From a checkpoint of a small mixture-of-experts model trained on Wikipedia: 1973M tokens.
Below are experts of layer 6 (counted from 0) of a mixture-of-experts language model. Rows are named router (the router's row for the expert), gate (a neuron's input weights, with its number), up (a neuron's input weights, with its number) and show model dimensions 0-63. Each number is 128 + 32 x the weight over its row's rms, rounded and kept within 0 to 255. Numbers have three digits each.
After each expert's rows: a language model's description of what the expert responds to; "mostly gets" lists some tokens that are sent to it at least half of the time. This comes from a sample of Wikipedia text that the model never trained on.

# expert 60
router:118144126123129100108090089100099160136105202128167183138167161139168102153118106115165120158135121157111150121118101088082115094141150187084195105069142130114166134151202090167127061152126102
gate0:151135117183152153098110118082087142092122135059063137163171140111141180120147148179152105121091178086099156064108084115156175222075135066102148123155125085144136126174105148163117160120144176
up0:136147187104089155094164135171147162098155101183146127080101119156155090184149109073135182090107106127140180227135132154150115118101115111160152172116099127103090163147096161082149161125104127
gate1:148135124129150166127103134132117154165181148187112135095089108153122201104182066124111189190131154105096156140119143170166143160095131126094086114125139176157119154100161162109098125126090100
up1:149099171173175070124194148078130132170078120163111115083100125048097128099181155123111144133153117110097132076141182117085128150129174177140184127124096063082144160214142158176107193114094120
gate2:152116136116118153133147163121119142121139167152150175110184130072174148069135089191159134106158166170138127107117108089096148151130157086082140148115202113085130153101113110122119133138113132
up2:126098112135122107119121149125144100136189141083103119110176161081104138065167085091088075132160096107096156130096076107100101129119087182153146091157153088157141079091071065132159118172121107
gate3:141113148125150091117150111094120138178067192113171137166165138147131151133109113130094099144210159094147132136142117094128137104111151123124158132093145141121193076090158087142107128148094158
up3:149139048127067152123139150118187117166108139176098138153094116135140155088160124172096093095097120106101130137115130093132118134127065128137098114145104196103105126134144136197079172104111085
gate4:172139168125137124166117164132126190114079156130110083110147125118132220114139089122116130135125161098172128105104121145141093096161149089107070087140143100117107097133101128103087142124154114
up4:149148086144094110129159141144089122190123118176175178141111083156145073123149168123148128148113103122090129135123151176094132110081091113119105124141119145128128140215150140153175124122087139
What it handles: Name-final pieces. Closing pieces of surnames and place names before punctuation, such as -son, -ton, -shire, -ford, -ville, -burg, McClar-en, Lenn-on.
mostly gets: "shire", "ington", "burg", "ford", "ville", "ton"

# expert 38
router:067130132081137122144141118120149119188131162143157152098173138110132116141129102080237074129101099122132146113095078170099091102168158138107140180099162150126178119120171103131159114115053130
gate0:187102170132054163099121103146147128135124170087184154108105167124130125112084103163125169152169111131101083131121075140108127089049155165141075070117169118125112142142113119179108138103083142
up0:159142172193063091111079166154089130159171145151107125140105151122153205110134153132067148144100136137103153129127131142095110137088099120119087141073185103147089135161098135131100123127122172
gate1:082163130076126182125100108114113167108184123132135138197122102134135116125135119124080152152109123102141085148176070147168133081142103132123076166074128104121189165133131120119152180150138129
up1:087140154126176131109147135099123176108126118154134135151193133108131165112158093106099134115108127161115051168150167132151143071130081166180100162163160127091116153170183148148094164157140096
gate2:076068167178117077049130143122116117128090128117101091124138127123154186145124125119173137115127146162138093114176060112117079165185158110153162152107098101121047142092133121162169114117114110
up2:052140142074123091108097079169150100135084139083148130130097132165092129141182165123150169124103118104148147094181104124125119181151119088093235105091104144063113108152113091130094112087157154
gate3:076106110128175132100135121166121137177156131113160087168212073160093152089145125092215109099110122144138095103154121130118106173130160078082147181073124125111107140108110125162145150190136178
up3:115113117070131175180072150141122071102170121115160111083120125148097105152135128113159099132136120133103152140171071122086106078082143172102133158108173144127166156160122111164150132113114096
gate4:086150118109129109103078170160098107089082117134160060133172191156165143165122126140134059119146104104177207036073121117141144146112113054150103126095115096121128112101138137087092145161076147
up4:120147163152156144115158128120117144081142117116131154106101102118089143149095105180092222169091128117145104153116189125098118189201076157148160124114120202120091093183127108184159133090120051
What it handles: Word-initial lowercase fragments. First one or two letters of a lowercase word split into pieces, often in nature or species text: f-ishing, de-er, di-et, dr-ink.
mostly gets: "em", "suf", "imm", "sup", "dem", "f"

# expert 44
router:187139152137159106144133098115174080147092181144176147123146159126133090132146095106142115129115163143152127082096090120052145094139144163097118142058145147073178142165194169161125110175105121
gate0:089073128114151083147101140143052115163168103098178127173189141143137122131124138167106088122161129111195100146167137099153046141162126139131111132077107142142078107140062103142158162126120084
up0:107052141144117057116132101149101066156176163149119094200180133118124129114113127178134042133127129136169114152151153093120166150113136159127165182126083114097133117111079049140171166156108156
gate1:119089172088138105099136110167054093110106134152118161181147146170106147099172145141151140120132186115181127123130097138180085152156170114123120090116125179093188167123130121127063118152117182
up1:104146106160052093102159125133203166164106052171064124133140099176154125122121121096127116135102126173086164106078096150152107140164186181124180156068142162028089140092155219096205122150145114
gate2:166163161125128103125206126096139073120077139138073105167167137122111068113094167097167139075062158120142121138116124102106107092119143144133070091110106145089108125112104095113100134109138170
up2:117111146111156146070163163103158160122074155173145112154152097125104119146101116086151125074110172146182114171162111156090087116109090128168146116093122110114042119097137119139144143124110142
gate3:136191073097194128087115101122191074153130141079125104056177122089122131133119112103160154103095200138097120133135128103064127161133182162173092158156161137150149120075116117148159110119082132
up3:103129117163103137133156152160113185115111153209134114100052094185141110116116141138124097111174096122137112132118114151094083098189046108139120079081124114110055136199075135094171119146178123
gate4:137109093151174102099157126149084139094053116173123164142101156186069103160127122130090055132138109108135111162146109093150120099077106084109134166059136139142131188133129118126129133110145104
up4:100138152122160115159093107064135132123132103076105121125136123126116090054144151105075144143121084112109109142129106115185100154113104128120093134182169096127123112091127132156164124132095105
What it handles: Indefinite article. The articles a and an (also A, another, one), usually after was, is, as or with, as in "was a stretched version".
mostly gets: "An ", "De ", "a ", "de ", "another ", "Another "

# expert 62
router:139144149100136103158116118144098092147114180173151120165158129150132134117108131093137085097136136167140182108113079133110110102163209137093136110087119145102206189147125156196122096130112084
gate0:100154126109087123118178158082104116035168114112121116087104158145165149132126153144112114106124184132148118095161102130109142080082158129192136096120129131098197164168172117120086148132094120
up0:146140127132087119142110100111105103173142186112099141120072132065110114076128188165078121165034130119159105143146095100128074088133136157100115088200179184130133174191182106085113154158100184
gate1:127109101086086095122181087118120181125141195163150149178170120163118102092135180070109167108145104170081167160083147115209141142136187129135162200113145079085129147138070164161106119065090098
up1:137103121108076118148125075104092193111106194136125174146102171174132068101134112071102172133144121122108204157085143146139147162167150126136130108151151116112091161151081185145134140101058127
gate2:121114112111056103114122134131069146105079102106114110116103199089083109081096085151199074108123141168089112100142138133116161120159162093105179209128121120118168156104128183087147105166152121
up2:150083115165181114129093167127171119108159189088140130162154074138200095156122113142089133140147115141183126105110078112161130165095183138173108121138113129117193120152101119129067166104068174
gate3:112154109151155110167166149116098155194156133168132117069158169189101106159173144105101106101124079130141144153099114120078112163144114113157158074165125098085120124125089147145127123131100087
up3:120128116139166107137158123099071157201164117141109152088130157181097078135165132129094148129157089134127142156093149132128126146158138110162141088167114073093157129128073171128100146146131105
gate4:138094169112112148119168042189095113178147160116136137144147200148147043098146138083140110112129134141137103126136137163060113117095082125050122144116198088059149130072121143150180075077090130
up4:096148099150131150072128179093167112096130048173112086123108078135091163121145120127133095145138166107085158131126088089147154090136100104152173094159103148168115180169120096144085156165164071
What it handles: Sentence and paragraph breaks. Paragraph breaks or spaces right after a sentence-final period or quote, often before a new paragraph or == heading.
mostly gets: "\". ", ".\" ", "\n\n", ". ", "). "

# expert 2
router:052155140104163082141113086132091140155117161117100139162147186133129108148128112113136105125120122141137179120098085131105104072112154140148165160092139139089198133188138132140130112154135151
gate0:078124155159129133127103153128055184151187165066120126125136186146090168161093214116156049103178132178106106131087155132126128142162083163136190074122157169104149192109132147167140117101136150
up0:123176036095131090132113060121115139093074109209154131150159118120161172146167080144133153143122114144093141165137134102110165149079126144095119141162112118127131120112111168151082112164163137
gate1:155114129169046111184094151117108127113120090088101116133113119149143164125128129176200184136154115115091104112123112091139182071151183135135188156189108176162108086135092125163145072130111064
up1:072139123088157126078114157107124129141096137133105077175112130150154105131181114090085124139142164078164143148158137185104127174065091128134110104065146060103138136198173149157121122121169182
gate2:118147152066142142137124099165126092158102199124122155116211152109103149134084076117075106145102167136155158175112145086128138124109065114109138109090107151083168136170141150150072171077163128
up2:083135109120163122170103056158091104078105181124104133076159133098113185093107068172114085114131108139125168115155104144134115065126108106143120147149138017093151101162172152123156120121185155
gate3:127141149144124100124102185175148103065148112100100134078158125076088168127086127098162134082171073155185180125162171142174134124108150137115128092129136125119120136103082099139142108159122118
up3:156152164062115112138144080162169116134136117111145130118081114120083178163152101167136099134150141068074123137113102138084078143115119195157123137094166089142105160126142144055071107171090134
gate4:169153115066127109114181173079087154125133097101108127155156162177130080076148148155129113140119144119160159112138095136091127137117112109105082149145138150118167130166114102188111180082133116
up4:171150118124172106103158101101127139090154150074145137151098143137112127098115162155143109151154128105157127078077106114114097111165138149115130158163116143104118199121087091129176152110163156
What it handles: Standalone small numbers. Whole-number tokens like 6, 12, 31 in table cells, scores, heights and dates, e.g. "on 20 May", "6 ft", "| 38 |".
mostly gets: "31 ", "28 ", "18 ", "12 ", "29 ", "13 "

# expert 35
router:103168163111137127123106114110131120144094197174152139120139145122153115151157157119173085120136120174184129155091073113113136106150173141090118156180149144133180136155153139126159057197103120
gate0:105181128091120140166165145113120168123161110135167117182142166157135193189106121116124124071127145106137153109156058108136145113108096147115129187135173177162092153143164065124096128121119127
up0:041198130088106149128184116107171165167149113039097078161133167071080067125140104142141145107136087116096106188159125132066159103128120077131129126134093146119110131116115071130063164090111138
gate1:130141157113132164196128163167119128172118150111094146124164144109145144118121107135134109138126149097144161181166144026143199143141132122117120101161146124127125059146135155221124087073157178
up1:120092077129202095145171176099129046152130162065159166117118148129061150121099101170150153176097113122105090173131194142130115201110174098084098112089121081172158166072152087115128160126121108
gate2:110147062111135098131134100129168104129135142122100097098156105113090130128139175100049146154120180126136081109090113104088141094162168160080142099163144075135160134167123094061135106086150120
up2:075117109129131082110152140114164084183152121137138067148185114127043136131163131088109123157115136155145110116109124136110143136115121179052143124203177130102203120123157172076167105118161100
gate3:127152093111145179121184175198141164129171118092148174124141064119181122135107126148144136161070152158132187105146145125147158118162109175113125087109158119121139149102104142130184084112160108
up3:085136140114098140136120127115152074117126161183105134184177159098148143112103121133137113140103125091131140171141204097112138117104159094104206147098161118137124170115119095074123087145189132
gate4:160151116107163085178124146172065119130114142155156157144088129175103145155116102150066093108056152069152137171128179155134135138168154190124085208120086126122176112107120083093138105187105088
up4:122107084159131086103123138123114143136139076128033114076148133091064141076180188171102139114113140089100182119127123126176151094143093130156141142139144131086100132111177123170139143126100106
What it handles: Re- verbs, adverbs. Verb prefixes re, de, en after a subject in biographies (resigned, retained, defeated), plus sentence-opening However and adverbs like then, also, later.
mostly gets: "However", "re", "main", "Re", "chronology", "while"

# expert 5
router:155136185111136089162128039132120118150110146165148165093145171121118116149129138088126102134107109160166138076074097119140108095151158136098134173122149154111146135124132144159159099244105114
gate0:128138117087143085078164080073109151127137121137115109116117096158128187135198127164161142145120121125153092136081104121104082095145144113066106110168171106118108126165134111144152134135091124
up0:092114118153148098116124109111139074134122112099089103118145140124157138124212087114160145103103080138101115118094076117142075031139213172105127164165114091109178120126133118111155084100074156
gate1:067137115129112103151177134137097127049056161078140124099148125151165105169127089106133169076126186116121139113135107060159076100045069124140110141142103127148131160178174135108154085148092092
up1:094131141067184115154212133108084160194119173129136120079116142115079115156108076134075152176108102104114110136172117178151085166142139158127129131097113111145100157096181131125175095144119106
gate2:130166103138108142178144129102172167133165113104053144137206109103142124160131146104103072137161122130121148168129089144131159152152093122107116172107099144148196059070116125179138142147168134
up2:150162099159157167129028094138177100175140095158125183170158086152110177097155156118101117144110117081120112100166156162127135102158106083118172101110128131136176139138154098204127169160170120
gate3:165119233090120117118173135145101107160081186129102113154101125161161216179169157083132065117153118108086141141106129174109182168170156194130150185079113191146151148121114121091150047128068141
up3:098174160180131122219162147128170115158122125099056149115141135120140141157164106155124204141125148153114142137148172199091121112171081148179149165122108170115155115101050125093130155142100089
gate4:143119091106035108130184174071082137096090122109134131135225154136145084124170101083108108091113220093104151139139102186130154100151107142112132111144148133135078122077153138103097100125133050
up4:100151159138141144146090109144119081161129116084135154150136168161173160151067098100144181095133099130117100103129139084105165163176140133074117119118097108102120168081172143123123139142064064
What it handles: Mid-name vowel pieces. Short vowel-led fragments such as as, ay, ar, ab inside names after an initial capital, e.g. Gr-as-u, R-as-i, Mal-ta, D-art.
mostly gets: "Mal", "Lis", "Les", "ebec", "Mac", "Sus"

# expert 8
router:058135158085134095154126136099167038107126168124219168136135180096162116115152105125178116164107114117156146095071096116114088120094180141101152090121150168103146186186147167150125100123183089
gate0:071082117093108180204145137099124130136210154065174182205120076115068144160160085130103159143142130149083106085083168142145081145124121109153067021123165112108153137142130163151132125147117186
up0:101206183177103141077169114121144069146108112129117133115126105142149091151094100151117092136140172100121165095113203114085083116101153120122135131134112098122102149142149117102185127102130066
gate1:120177132101112134086098136150134124152170099166170121095118113137114126167160080103112100158183063178153139124140176149125125215128142101107144179133185130098153160142147172114124094022129182
up1:137205129119060155110140151128126104122141124094127103152103075137121110163151100100131177157162112131224067076080119116074085146141161119173150141150186159160108177158145191144133120071113089
gate2:146114114177142152083148135164086164139172101111091155107097135091068131112196154144101158093118128109110123139137133118134184151168129117088041147100153153177164132151109109111083117120115141
up2:140145111108060160141131120104113149121163117136086120163137200162159101094113107161128068082125158154146084078158099123088168136133132078151097155161107054108060125174124111102069124132145117
gate3:096132128146121116131191105128119101109107151186123114136071133075146078168148105178081100149175071100101141147110165117161102131126187103141132170143147150154169153149123145138118150174106161
up3:125119134109155129123084123098149149121132078125127113056121086169097123119120139138159141112085172187148132153158127152093166089080081140121144184100157172071102111094105108124157123136123142
gate4:153100131061095095122093120122122133135098066089122098182215139145168073119139181139140145120138128118150126072131140132100093137110074078173176106114165232147115126133113101150129137141122131
up4:145143129158098129104107175152153153150122188008160124106153116170122110153138095080127134156120170035102142181163152123135172141137112164135133131166122081165112163100122116200107161167176072
What it handles: Quantifiers and plural determiners. Quantity words before plural nouns, such as several, many, numerous, various, these; also "of", "had" and "due" in narrative prose.
mostly gets: "several ", "these ", "many ", "These ", "various ", "few "

# expert 23
router:023160177104121103109123115113084112150085138130169172130131167118179124206134163126196108129078158144137094088131084087059108145171137116160083141101113117118113161146134116155143144125179118
gate0:133164098087077085124143145137111177089104148127093173185126106113150112139101121099066108124151140087085150115055133130134090133152165107149138190102152163118077116077175115128114092125123051
up0:154124148145179176134137134112148100120119106092105068090161172101123130115175088113184137107080164175174143141197139144148114160124140133113112054141117100105124186182145172159102135121083135
gate1:115171143096127204101160158134115132139071150123154182141158202089141115112182130096178105134146161140093149085118117114117129145159130070159114097142162073113147148139061108117142146136151125
up1:119122139146137087137149133098156139140205080140108155093157176143111188152103163103147105162097095099138113153120084135105147147141137134108133161114100156165151162061135130080129114147108052
gate2:125165123136093137134151135118111154173106127156217065136108128105056127127125132132137127109101110105121144097169168124158141164109154094209139182167138113139136101089130109146063102125111097
up2:117106150123128093166121086140144097152094053138099218121096114072102177131150090213122136100100119159105112142167125148189091072103121162128101162122115122154118095114132136098151088152111137
gate3:095061129131098094099138172146123128125098150136140174176134104155128160087103095135157099132093143155168115102120089141140130133131105153174137119077158118114158097143108172166164155130130162
up3:108099155108175131100077134049111140166114172166128060104193147096114033092114113155126127101130087128086135158114124124069114135141084135081096100191130155090147145155127136055127133145131158
gate4:085128099135126107091180051112172161099134124127147113141090072124108143123096116099169154123112157156187142107107101089187104098154144106115120152105078190133120151126147151172198132120146141
up4:104199136152071118112122096123185103168094115075186135125081071136161092189119131131152120115125102136158123088157119141152074113151155186164143180110137119113121173074114119081156126132132124
What it handles: Mid-word stem pieces. Stem pieces inside or starting common words, before endings like -ted, -tion, -ts, e.g. sc-ou-ted, wor-shipped, impro-, comple-, descri-.
mostly gets: "ou", "si", "impro", "fec", "star", "scrip"

# expert 19
router:086156141103158085135099119122096138139049081137117140188146130131148110130152124127182116128103119169147163066072079136086088114142184158146154143085174112109148179166164147135101120196110131
gate0:134097191096099166154130181132128115176108102097090119134158167186129082114105122120150165111093156134121153127159122134123124098153079166181084134133113183129123164132137154144100191166116135
up0:110152089132149119126133116148131138090107152104167183138109117119124109126135078119147149152164103111158080107107114150153118138084105078160111098177158086053047165131153150098149113128114156
gate1:103142136137154080181111160117133101074125167098153131179129084122165070147116153107144116146109112106121079137169072125099166140120154118112183111072129191173150134099124143121129150167085192
up1:126130163093122104119092130124052144096108044164139144132079137083157164083145149210111095142132106111137119120115113151113056169202114141177096172117118169104145155142154153181125188090188159
gate2:170116143081097108019196113170140112170067134110089120132143128086127148140129146141119144136149121156180114125115105135128136097086124128130116138128144203159139128109145166161101110088115155
up2:096165115109164119170111129116117102111123075085135122092126079145093095149134106162080098081135151138089137151105150131149115105092152135156119116121089140124165145125133075069135191063169128
gate3:166147179142165171138126126105130103159118194163123139186110101155145106075123162159183113119064179118123160113100115148056070201177177142178158157025186100125109102107125100149162147186114146
up3:180145160180097146131113152158089125128134114078099091079144122143090142123100135133144105161145131096163201094161167106177102153099123170099134166143120102147100151110150120111056130094145102
gate4:122173108098149091120144095101146146102144153148131145170175149160159059084146081137121181128170083151126142151082148167163128105101181072102173138068204124147141121061088153135113148122160133
up4:125137104106181128087137141181190131141133111158074123165145150141118148183150138117129079130139170118125150131149148148156139130056115070118173072135112102153167091147120082128099142118123111
What it handles: Non-ASCII letters. Accented letters and raw byte pieces inside foreign names and non-Latin scripts, such as î in Lemaître, ó, ş, Thai bytes.
mostly gets: "í", "ó", "ı", "ā", "á", "ø"

# expert 53
router:113149143103155104166124119124132070131119122148202130169141154091150118127169131094154144163070148174164158133137105063117149103137166197118155167198131144126125151115189182098132081147111107
gate0:145121116077177126177084083117079131067155151102156150148109105114107112173175150121129096097137150120155177196160097082098132160138138112164152160149106155107126119121116177183118108142175103
up0:168112100149151153167109100151079140128126136110115119150138041180129122133121120156157087138214106114145134109151151081171083115082135193142117145098111070115139140201114122140107109134163121
gate1:143175121117138130105056156119135100043122054157103131192144096121090128117169107142120141118172115110144090093147123100177198114135132114172115169122119108039157094085113154094104115054154129
up1:127120075130138102102114126042170137094086100125137112200107190154113121125157141045097107175104145130117144160091112115136122134160141169140137149202157058160063162105106128088088142121122172
gate2:151154114147105099143184165156133118151167089112150099155093110107175159161122135134146124153132083093171126190101120074082112093133117098111140130103117088119142091086153153089108149116029165
up2:080122137093116175115101120120161139130072147122122188098152154154094148102169097121094151145154044158166109114131127103188146127128186149124161061136124131164113128140101113101128208087129130
gate3:102136183111178101154181070085110107115131140090190145149175125113092116068106110095167064151088086167135154114123125101181136147113075112154107102165116120135125110161107162063112112192137150
up3:148133143150152147136166097136105079126107094160161198093109081157126149146058102049163111110119034137088122171099104099146107109114094122113166066081197207113170141139144118130111130133189167
gate4:083169156109115143125123118143075138121120160063165131082136197189179088145097143167164105155082156107090131159187144126158076105087107171177070107112091191121189112117137099098185176130150028
up4:125108110176112105129120134094089115100127106141075133078142148105120149124143112090174183108196138173146121121160117156176152190125205070079087156101145124110081133150091153100079080141149097
What it handles: Dashes and list separators. En dashes, commas, semicolons and slashes separating ranges and list items, as in office-term date ranges, position codes, credits, plus serve/served.
mostly gets: "– ", "@ ", "serve ", "serves ", "–; ", "}, "

# expert 52
router:128137197126128110130099100135103102141145158108123165124130133138139128125140111122121103151084164189167177113122079165150105120158175146148154118074141130107098131129184138149153104138148127
gate0:138190155148109119146125155198118121078121125148136113156138137159117174167131167111164122125128115134103136104193210095135130097137124160065097124124064165155127180113068182171181124101084100
up0:156127086098152120185136118053198143155112132121121121149089148172136069090153181137129104149181137149100124165103123073096156133188124159172066198088144104130081160155088048126146167141068164
gate1:108169138103163115094084122138130151124130110212121142147121086145147088192131050186148136122176133101138132150171105161105111123183119158174115075160089176167163150057138107121085149194116137
up1:139073161174126118133109116162153084121125196145088189049114169147151112117155121112124092112077147096120127088147115114123106151140094069138162100142172138112127101112146053218166112123114168
gate2:123137121192155077136193121123086042138137081096131127141183141162078102137130232103125053171121209139147137096171114107104059147116130159120158128120143146101124133164130114102166145115094068
up2:100118128205162111114063101135119081135176112115139086128132148109127122084127161156196128135125171124102162155164138144127122175146195107171173117092143144099166143126150148191146124101105033
gate3:085175134062153088103132128114159129121084176198123098150145096135104163126140136107137131139110052108163110141115097096110115102100119152112153092128117096106135114121157101155092142121155137
up3:126085143157115104137103145160135132151119074170127148146137135124119167134075083172098115094163098151200077110171145162074156131114141088141129146117125192172174123080144152113114156132117084
gate4:121135170121102174126057103112124087134141121108184122076205155043135123148150129150132150122165069155127126111114111135081112108108149157175121156111120099138159066096159089094196110135174122
up4:105152183109108188131150137106118094120168112058154135120192128119085121165153102100136164110140111157122118189144164158047151129154166130137153144139136101117153151085095093126125113141100127
What it handles: Line breaks in lists. Line breaks ending list items, infobox fields, references and table rows, often followed by a "- " bullet or an indented line.
mostly gets: "\n  ", "\n ", "\n      ", "\n"

# expert 57
router:120169153129114106162098096121133133125136158180206166100159111126140096108176103139146089129092129155131126092078127104092080089151148141136178129143117133123171142118117128166128093091088128
gate0:156128121170124093088105156147138139134177121101082150138177108126162122131189138130156069167080127082081139110129117187114167122129146207158103125207097154077134112071142130154105179144141165
up0:157230160146094154193152094109156162119129130147190107153140114112151120183101116145127138122085140109128135083172074132146147105149128142145100147108075161124159119121149164143182120117124104
gate1:089168151111168113102135138142088173149107157188165070094138125089162164176128114136103136115166199118107132087107125164127146116160169139114071134129192150094132101117119106178136158098134130
up1:096141135169161094125152126072186121145101128129063113170137111187149141109099066140089125178173153117097089144105104151108142123139136122091190142095132161159177161159150086098113142151136104
gate2:122166100158131075172080153136086060099103123126141154124192091100129158127103075117135126155053143134069109106134147148109101125080141129096137176137146136179165175178184127112125106129203109
up2:080056142135118149138194167166090080155068104104133064132135124115098088162118106152123092138168114145114123090170104135080086124122088106153125136108172137161134126104168121115094078153148062
gate3:081142120128130066110128102162113174128148145132149109122156113136101100113100105093065098139119091137125112147110174144112048167134111090117139145125163127148169148069048126165105159129085131
up3:098074092153142137107141067085092107170133107099103089108121124179110201162185131127132150093099177124116150114170128124142101134104152069172106097146165092094073138174167166115108078126153109
gate4:104051201105102134151144142144140079135149153173104103132112046095122087151142130115163142067108133129160113093160191176133079113129201149107099124115130124150226108131081147127087131143141098
up4:118159195174099149177137151152082113102105140163094118124099089082128123144185147110128098108143157098087166138137167157152186141116063104130136112152133128130149110149153111080162122115092150
What it handles: Inner syllables of common words. Middle syllables of ordinary English words after consonant clusters, e.g. rh-et-oric, amph-et-amines, bankrup-t-cy, div-or-ce, buck-et.
mostly gets: "et", "pass", "touch", "cour", "exten", "t"

# expert 24
router:143120141099142073109096144129078111160108158141114168116140173145176094157146078109104110166118153123147118146095090094143134096159146171135175150171173150061191143150194160157150073164093102
gate0:085149070079102187132084148134106137149129158111140152124133152178118131211163182143108121119069138107161195113135167074089122092154181149120085109097118136102170160140138153131132117117083105
up0:107153082115113120139151126065143108101142204090126164134113156136093124175086115077125079050168142098182146147111142176135120101122095153145128151088180131111176164186122146112128118122097117
gate1:139157135121160101107112178136107166135106110128134142134105112118097121132072145071102085166117146140172108147124132087104172064125076122110155087124182112165216079079153119093080176107115147
up1:074137132128104114135121178141113149088120122136124139115111107117128121030119122119163135145177150133161175128157074088109109053142079143098144083131150118173170080108200084132143195117131120
gate2:139127136096103130132122167093167101114110124122094089134158082124092139101140141182089091057099106101171141104144134115080118133092152091125127080147155193151194096159098133187154092059158147
up2:134135128088202137151093106113167149104133151096203129134124084130154103128150133149148161173145120081142142184121146178090138127164154123144106110113111129120145178074161080091127198110110102
gate3:116119155179116143153149124157095166172137148168105070168178169102128086111061090105145107183124037133171121150118164132144095101172112119185112122110151129103136129093088167121195112108052149
up3:108136134157125142148179170192112109139121089198138090126161125102099132193147135169123122167123117149156133139158116169153124100153117093169118137106153090123134087040123129117132093151084122
gate4:109124107072131096132112166169137148124107143131105155159150149119083165113126131109146091111157114123146119181110124144141083144178102125131104133141169159116114157117136111130134114050202164
up4:155156189135146154100135114143106095156160057102110088138094146116101133110090139156159066151079152080079144078146140141151167118159158092134132104164139124215110113126185097110159098194102156
What it handles: Punctuation before lists/subtitles. Colons, semicolons, closing brackets and words like including, includes, except, especially that introduce a subtitle, list or specification.
mostly gets: "including ", "', ", "include ", "includes ", "except ", "\": "

# expert 49
router:134111150148171075169123060090090091117098199189129162143127117092119119121105130118154097137135118130135150170132095095086086063167164162149127184083123136090131160159131103128156127232128119
gate0:135165159086130120126090147102111113126169104129163086123124143143122163125160120110098111133103136103146114094155140113138151116099154087177156201157130183105116124137102163123119103126138148
up0:122119127159125110069119108074077087179124156145114118120145073101140081077062134121125161098108121152152156037090136156106141089103092113174092156108124145085029115105131148130074157114104172
gate1:192159134130118166168108114093067079120121062131136113125134138173169122079101096143118123149054123136133161098146206135181101076197147168165125132075124076127160089089132099095134121117111188
up1:120156120119125166121143103078079137097070084078162140153070099190140105114104092138145101134099106134099184092141167084161124058164161142135131096134148079177113068074110141176156093097136153
gate2:128155112128088084052180131136139120150133103144122137058070156169118156121168156116107096157121115178117055076106148140099111150160153125081135126085158094142136131101144179111120135113117130
up2:089141144128108128121149109107121145105136139107139120151131158125102131133142162127136123171121103159122210044162147164106104109133080134059145151120103094105133117163112110160125117086103159
gate3:161173150109134120145148102152120183193112136174079128115160062146068144121120144118107119110162095171131130085107133071100140139174102136130130094167190182109153110142158081157186137129095053
up3:123114156142065150159092111127174120146190117149145085123147110128061098144138101186114145107200073146140102119113188109117121140117137119113081150143143154138084135115086123124153107134184161
gate4:111102086114086156128159086100171147120091112100190164147144154085153075123127166134095105178109144142127066169101117101151102142109165121143122155103161165156123132098148130121167115118175181
up4:115143178144168132136149096138092109086099157156144114101122115175162180156117157124130144100086094119117131167154117133132138140177149154161163114056120125116107159190121157052083101149152124
What it handles: Section heading markup. Wikitext heading equals signs and the line breaks around section headings and list starts, such as === Men ===, ==Results==.
mostly gets: "== ", "=== ", "==== ", "= "

# expert 33
router:139131177080171097106086138101110081163097157120122086120132189118135111127126090133143092160117141163125125112087091074125127100175159201112165104132137109087124124114168143154126093218077133
gate0:148138156108177114137158144069153128115131167093164147087117153148160096203053086065126141162066159173110173114125155131123136159134073177108143113133159184100132170150144136045079156177101145
up0:133074128164083158130133152085093128155134130140181117144134102184110142160046119080105079105158147076125157084117098118100148124080126135140059083081069092120127096145118111178065132094132082
gate1:155149114148104092164121166067150115159109209138098141163187091118125124186133137079172199115086097139141160123148106115127107141195167143137134145149118060150131113114133086141149099165160144
up1:089182108104136110145116128133162122125133141153171126137084125128104162099095134125176124137155118114104000169136133124187092151143147160130146118164107107131099182128117137172087155096174107
gate2:147127147143174194184090149158059065129108081136163089155106138124114102131165076124121161157070164136043127081085056110104128137159068166092151109079118125157145122118196121134125124154125122
up2:119113181175083139160145099114128155146095144184131145127175154112110142113146101129136138150096109102163133117097177158122136113160132113170133106095106125115108120143137120117140128174081114
gate3:137125077053128185109108149134094118109145106089188158137129156137105086102180105085143135139134087174163132127098154162119145149113157185151113195153126115173090096159127108127125125183132120
up3:099133160073156154158111128104061174109149187168144123162132141118096092126146077131090124081150109114121077100094187114139131152134196157129153179113115069132120149125122105102060189168113140
gate4:174150146136142120129092126098103090100176078117115128125176137120167072073123122163119087141129114140115153118182110106154148123131117117104176069160217057073112049141159124119158196121132147
up4:149181112123151083089085123118056089078188096148179156117197119190133073097184112141103111139138115083080129144142109134134126084117127103131195019147155074135153077109217108139091180121084176
What it handles: Table row ends, nouns. Line breaks and separator rows closing table header lines; also common nouns after adjectives, like county seat, sister studio, Republican hold.
mostly gets: "JPL ", "|---|---|---|---", "±% ", "nearby ", "surround", "Set "